From a checkpoint of a small mixture-of-experts model trained on Wikipedia.
Experts: 48 experts in each of 6 layers, 80 tanh GELU neurons an expert, 4 picks a token, a softmax router.
Below are experts of layer 2 (counted from 0) of a mixture-of-experts language model. Rows are named router (the router's row for the expert), up (a neuron's input weights, with its number) and show model dimensions 160-239. Each number is 500 + 40 x the weight over its row's rms, rounded and kept within 0 to 999. Numbers have three digits each.
After each expert's rows: a language model's description of what the expert responds to. This comes from a sample of Wikipedia text that the model never trained on.

# expert 0
router:487523511534536453538545506450495429473487506537474523517574475473516512536517504478517460460514562573431479467515530498626503477559489551516468525525577585475526474485501531540516446513428501519471485517487422507495521547536451469511495493
up0:528467472454459475532476454503539464411540521580542484518613470460403458463510495455509508518478516532472463486515538491488543441516389557515464453476489510491476482547546500537468495518516573492473402528477414528477497489533556510477509518
up1:434448526521448429468473512465503548495480533502510537553526473467450520528497516479481518490475529496396480475509478500538442455529448465527484504591497585474495464540536483439554415517455520512495526443551496565496515507521507497575493500
up2:473541552538614511483453546458472550552491485520431463514491481591461488478477503544510493488547503595454485409548550499501500499473477532506514552557529524500551510607557495494473450582414494525504517560533521479528500496528405493446508501
up3:574489493513489493433529473516481502530432528533547574518528530561520458547538482442513488467511495573480498480536482525552523438500522498531557529427457423511511580450500512598472455489558491522517501451519513481553487410496471501536499448
up4:439510568475387470505509481464521497502411490501543505503553496519461498481540455434557530496478481522477481461528442519510447472500576525498478540468536585467563489448512521533520465500472487530503501425403499452523484505551495507514512535
It responds to: Short word-internal letter pieces after a capital or syllable, especially a and x, such as E-a-st, Ne-x-t, Pavi-a.

# expert 2
router:496466507440497508473511472453502405548513464520475483517502535562482430501477443535529525478520472488520471495544534532588520449504547517511465470514559466474499495460368505511510554491510515480455532605544487500489514570495497472531533513
up0:499471518552489480464479616450444492467528463483477501494435481430451458539544454578522515518458498497450498495533486508454446425519578468553535539404486549505514510530474506533569467483513512488491503427523586475515505515523496511503510532
up1:552592462418481504405496477496470483510435510529489448501586490555510519465466497586596481456486491446537498499502488524584515530508466454517457511465472511461502451483537520511558559486473537489466438470531524457470490572545529492508512491
up2:502503474513445595390490529482524511497565473438455543495492478570518478463447503516480476556496515536493483507468471478509543548439460470465506481454499513486485522371443487502651518460476523509474467496553536506478523585483553524490492566
up3:496464502477466518465482451509540433511484502508479493504422562507580550462518496419558565509479438457512485507547532570556441521559592388529505454450493493489473496483468507530552510515472495472523492493422566511449499504519497505531520526
up4:516590444453544547426503505480548496597500542410516527525458528569427472519524511441557522480537502450509486468515521560529386476492435496540566529575485464463543488456504495469488466488510496516503479459461510465465489477447490504470510444
It responds to: Early pieces of proper names and capitalized words, often after a capital letter, e.g. Je-ff-rey, S-al-em, All-an, Mc, St, San.

# expert 22
router:495450542487517520477518486485544497531537504496495511531492466586561473520541486503576518513518532546470485435506531489510529468552507470515498455507579475484500491474494475573530561540491584486455442521533446533475515540469465462543520541
up0:467473541459533511524509480493480473489547479508524495504517513517504496516551474532578487438510501450498489496547555481445471477569488505503551497588513511498491508539504472564571478477402542497471406512494487522549500503467506468519490472
up1:516430489557439454550381504503571546474487493553553521510507491494499488500558509573482481482488541533481461618491472491515546465557582489492518569552525533489502487456481509543445461469488510477572481412461482681388494497458554481516489495
up2:495469478459522476449554549489489522522558444477486539510480518554477408476547494574405512529539458475471509564466538405537549475443502494493457470506480533514517471560557499562482505580578508516518489545443411509578499571456532481545506512
up3:495445504525565526508520483516540476490543463459502509501516568533501529564432509489462506491527530516420504485485500473457529448531517393490441501435531473519539509470550523484457435501530517487508441472538485437529518478528525474448499504
up4:494443545458490487485526437480592470489548437502435554494526496492496479471538496528514483429515480514414500450481524473475483505501520425478433439541436499499512473500476502508453458494494505501532475529468412537485498482476511501541486566
It responds to: Capitalized words in geographic and organizational names, e.g. World War II, United States, New, South, National, League.

# expert 41
router:448478540499544466493564416501552523541529531634472556537464472530502499493529514460464471479552529522429485485545486577507501495559568457505385505462545476470491407394463507505553581473525550508487459580472454588459501453558507477495528535
up0:516488492501465467521487511502442466466551447526458475503512461572555465456492523450446495587460478504491496474524599514424540489511508443475482398579513560491522562442391498594506504480540424512481565614482529542465515506530523519443510515
up1:544444515503536584456452471506416455472497513546538487508498528536549468556442505555479505490530469561507520473573472562544510480528551488512481519503516495487528495475494477460442426396458509474543505472553539424381514625446566493583516476
up2:629502481492481482550546445512535426513465472501525490523455557549461546495498535430475489513487546446440492483499457432463485559557519481494514417516461467506491484426555483505542520505542593496499422520508501483537495505426522488520534473
up3:541552493474493527470470526511476507531558565563512527535510475477582516511566500472544489417543523499531524450516538519456522431539524516512519436462494472502483461497534487453454465571462456482454505622491398458443501459466467480491535512
up4:429447535446524452527466488515477493448538517528443587501566468478556579401462490548480487503504512533541525486498448514413474539514536438539504547438455471484501527490554496498542518487525466536456428503572526465523503438502530509511504501
It responds to: Inner word pieces in scientific, biological and mathematical text, often near LaTeX, such as su-gg-ests, h-om-ophilic, enco-d-ed, dual-ity.

# expert 13
router:498440522489534464546505454481445542502547507536423517522546427521515375474567485535625502488504533526520482464500597517543514513588493448526430453357532529486489472473471514510492503499526522480451457526584432501477501507489438489534516532
up0:516512514551532549449552485501434554502502426478469518525509532449462536504458457423468578514456503488464512479550602501540598433502398436448469393482530500486538556455495493572571495542514468490492510539453522531513504420510518486513490515
up1:561476496530509555476473475529498394499563514489486487506496562544545484521578497387451512543472485404498499456513516465458539493467528530469494491482472536524492448517445495545468465526508482500510514502563498495542514489451496515507557469
up2:434621498505514474529486407547479522458562489476559444467509507532519590445437516529415496470518493480486469539449497541473500497530551428473444489534567476505475570493540513488441475525507579507463444474569458428489506475522482509491498441
up3:476515532530463540441449567480465465615506498513524512491468479534489587507428508568509451474511527413518513494504457491465519557462553469472537469549404478493488475485506478450488485476547463490501489551480602492414495479502506505498488561
up4:506454553486520467500552496531540550537536481489490435500501537526523482472558478453530540582476485564448486431564483539509505472481548546498561521541509436522506485471503507473484492488486476483489486459597562449496495586503537512489550471
It responds to: Sports nouns and verbs in athlete and club articles, such as game, season, debut, played, League, Cup, plus tokens in sports tables.

# expert 3
router:508450545492515473509486460476570521498551507513450531483461485594527487520608462581505474515527513497441484518504573518495475497496617482512499453417502496468513488524523509515561522468506492509499456479535485522487501579567468474506535558
up0:485447515512491500466467446485488508464485500541509517495566525423488487525564535519451518495557505549461511469526485461496464500608436496483545550594452542491494542511430464483543494419476527495538464408478503563542516475538501495493478524
up1:538394585523446503468541459454504507495525482457447524495518489469510379486504490524572500482493520548528502473482530539493439544501512534532527526474516453488533456546579511488627487470429550501476479493568435452490486501516506507528489485
up2:454498491467533471510500508506510493452520482400470504507546482451511472523489492512511439552473504552459502520496502495534545540513511573496499445461558500502508497514527504472533491571527469507474526468531510512485510455516509492509466523
up3:505499497433505474470459517500532553460426482520424543489547462446445540503459510500503461559475514432548507538500601457554475581495543499473554495483526498528475538553441463378534501457467566522514426500529517473462507466559512483488485501
up4:502560416471592516537423480476388424512500507500501491462567499474613447471479523635513499439532482547440490440484495544486495485507467502488460489471457456493472553533533526497440447419542498504528579580515553524479494531523574502440498543
It responds to: Past-tense endings and common content words in biographies and infobox fields, such as found-ed, List-ed, built, design, used.

# expert 39
router:523544466527535476491446488508556453558556543522482493516586531484564479575561476540552492428517522474525471520525573525546501512546547454517530545451479498485536389499504534551497487492458553529488466511460529523456495510551496511510540533
up0:558488523411500504506466443519606513550493504515402517534502471503526508526470506409625476532486571489530500485456545462532441496504534529487574468445476435466513468494509534508467529542529496523510538525468429586465483415538485504509523532
up1:527489547505554485619467503498460492458486552555532525525450557455528473551538516534470513504514516597554494494556566509478453558491482532525511502477469492504469481389463519536523442438432522538491551488570475584508479523510486535491489492
up2:503560531514443507448489461502506562508524529501443469500575502455535509502465483462525544583502456448513464468507512505487481436523519439491558511522519566519465549499504525495549557546411562497492419477466465580467490541510485475383504480
up3:428486472587530518486538444459574420508481466481458498495440579593494389442454512509549565491542537553399463500483447503563476545485506565506499483567422501489496492583525519559466503503528465505467480487436446476496508554485564513507528525
up4:538535522484534463393384482491482509489495524536476485504527490568511488558481477572449504577502490500534514486564539470482439449554516450506546551470494556492519482516478501603482503480485438494521496523509476502405489494450469494535497520
It responds to: Word-internal n and short syllables mid-word, especially in names, such as Gra-n-ovetter, no-n, Ry-an, so-ci-ety.

# expert 15
router:479492516525501467483518509477581490577548526479432521516521461513533465544476486539532498498535531511519489470533588559529559523507523563534483490483549484477497436477472532496473558545400537473419489499568466576444511494487459478517530517
up0:536561508494468485520517519501493593414469479452369454481492510559471466546496510527406511548486499429543506502538522464568497425558554421512519470529446538504459584462463528595477516478500491509503523525622532549534501543461520504464525449
up1:457504491470610528623457492471538461589487517454454444489503487505506449545531497510448525550529467484453508471499532516493542503433474557535428560496540558511524456534582511551429515457486492498493517422578518429516509591511481505508523524
up2:564502479420515564497497485522500512575544554505463531504551453521588420551530511523517436462498506460581509470560538457511558530445426399501552479526521522516515467506477503515522506489425504478518528427491501476491497462501450519535478527
up3:546470556514550482507503456508475598494550516453482456510471507435548521538607531514533558587539506600460472459506554493517488462549526544550548476473534427497499432441521532606498550486529556498459507495546495463525491500458509456513511457
up4:481530473458444521509462453483538539507442535522483495499467530490470510473464504574584530467469521482561499510523562507488552476519610466519508513473460451490503535513492474494554556556589482492546518502527530487568505419540516492451526489
It responds to: Opening syllables and accented letters of foreign names and places, such as Bra-zil, Ro, Sa, T-â-rgu, K-ö-ln.

# expert 32
router:503477541519512467523521492478510452513482502574470502540537468477554488520551496509513504513552479515481464470552511549482509475525467543527511412477493473470493484514446511539520490509423599510441468513625480557444502521521467500515553481
up0:516460510489477495528486503555533534493466481482428487501520465460566513512546497529557469555490523514487499469503604455518492493563499490517590491435514404503553482521481505461535510518505490497462460569471482560484499453488475500457486520
up1:422490510581458524422488505509490540574521469481468536505524469542504478554536496576552484530479492462495501518502419514522551361504542493510519476515456450501492476508511472540542459550469415479464457514522619540363497472500530518447497484
up2:551508529494513475513393468462523487522446539475579523501616434526449529514454497483490465445514520508423484476496425465548490493507493499516514494462438533469502535572551479469461503532430535498503496464427442489512518586505516490577578529
up3:492517497571491486478515526522484513525565519423472532504490515432470482547489514468508434597508509413529524465491543483445501542430531576478509524379521506489449502521551527510459508486498556522512508523515459570523514505542471497404521511
up4:504508501471561505471497549490463493459529544451449491491429506581437478403515514483467462573551476541448500464541527413496560510480527478499455435543510555509453499525517509611542481451441501493527470518588475640493497470523446480537505445
It responds to: Two-letter starting pieces of capitalized names and words, mostly in film and album text, such as Jo, Po, Bi, Mo, Li.

# expert 21
router:496392539487498481594520401481499505521485553579427487500503470526526416480548480600623434484457544549514479443535630530505520520545564523521458498378539517485484426454479531512481486531511507450483494514539479512480504482525398478459512560
up0:505497465452546544525514436518615488518539491560454476498543468537509473494557498424554489551457546453528515497499466461522461483453500522497425470536455508498499528475483489478509552617590550496511501500479476549572502548476555479447485555
up1:618566458501478534521531497446504535489476503525506503509496514456555441564600488574538499469495510591549477535495539514507492423482517404499519509570461506481492433440489511593548495456494526510530357497432558517492487513498543497577495530
up2:553592542537499467577488443436553454445493595575460495523482494509475452635529494462568492473490508536588502496473474557404478486500495420485483505550493519485486507562447452441510415539461461498534503488502492488472505581587527508472531500
up3:513544419494504441446449444517502552488476508484531514487509544565539511531528519516513467434549547494422526401494459516442498518460439493553555517385530512507504532463476518540475514524498504514460469465555501478439493488527566495469498522
up4:439405525539503479525480444537597522542508476512568525506462499514482434400502469474561503525454539579469462548498515501467501458527500522485554438511483470466537438566473487525489493501549492502553563601538573489444524466476467520518524559
It responds to: Word pieces inside words in sports articles and results tables, such as vi-ctor-y, represent-ed, N-ation, 6-th, k-il-ometre.

# expert 45
router:445428480507539504474507479492540445511504563493489482499541521533512474566502477526542462481499522554524467442542506528549515510510481578510423536497551519461545479451481517561510503560448527479477523511572507501472504516475439488509545520
up0:553543522515534551490591465486514470462522502461520514512483458547597465519482485484521542465515537550482476484473488511461484512467338490490541529515514466494519495420587516540539420480404565485538484515524497520534513598463482518419525493
up1:535468501521540525597486504520458486471533480454522530501562513526494494573517505548500499485522487509501485531537479491517432501544533460506468531518443455480496538532453479518491551504467496499449532578504560448451521434596491502594505504
up2:444522423543516519495584515505525474453524466534566504501457494459438572540498485591534480560481535564526473489491559503489498526521416507508454514487499508499492512431448529604508484494525522517455499507533537498423508502494439477463457474
up3:413553504504508468518596435496556495426474457462559466497440516518504459568484516519587465472529518507551520498489446520514538455539473494530375468552491504491465506515511505583559513466457510502513532589537492524513488532539509522477486524
up4:553418497482459523502546535453490475563450502497440503492495491439502505555531530440576463507509491465460492580485437538501484496587529486518501485512544462499501558475497478507468562507443514528450501542515437480454491501554456516567518499
It responds to: Syllable pieces like al, am, ab, Al, especially in Arabic names such as Al-Hilal and Abdullah, plus pieces like A-lbum.

# expert 25
router:528455522517526471566543395422474499532508484482459508524482505547580475565576504571486429450534533533445498425472499495545518530512472548551462492474514528488481453509524481523479515482458563504453391557473418464465497583545483490562542493
up0:487421464462478546516546567479522532508486522484441463532466512460544556509574508447524459512475489477452517442512603526528497519507452436549483536507541564492493544439471517499513447490498553497490497468517572460415488490473493496500449558
up1:502435501517453532573549484523500533473543453548490542503472537616528484454428491537451483592515477459459513472524505523480469428493504501474559483452486476511483487456444496554538489535478501513533497477547532506546506554501420504572522486
up2:589517516436538511503519480491388527414568432528485554507558509595540412475455493486548478546511509565404495474449532533492447488542469438508523478456505479483460531508446509496447419486487583511492552505526492474443495542536471500519466536
up3:527425533449504508467440500518488510469448540442476511520461506488539487489487474541623496489502512473575482421524565517485561556469503501499478413475473474477507468465566508441495490522557450498501519429523498500492499492432499502512500431
up4:509493519522418490500503472495530524484487482541446496506509483428548548461473462531593456508526479511558494542502562452459524540470572464471499432513539526495504493425496505527561522510487511537461475548465488570548510434546479476460453438
It responds to: Nouns after a determiner in music, film and game articles, such as single, video, production, album, song, plus object pronouns like him.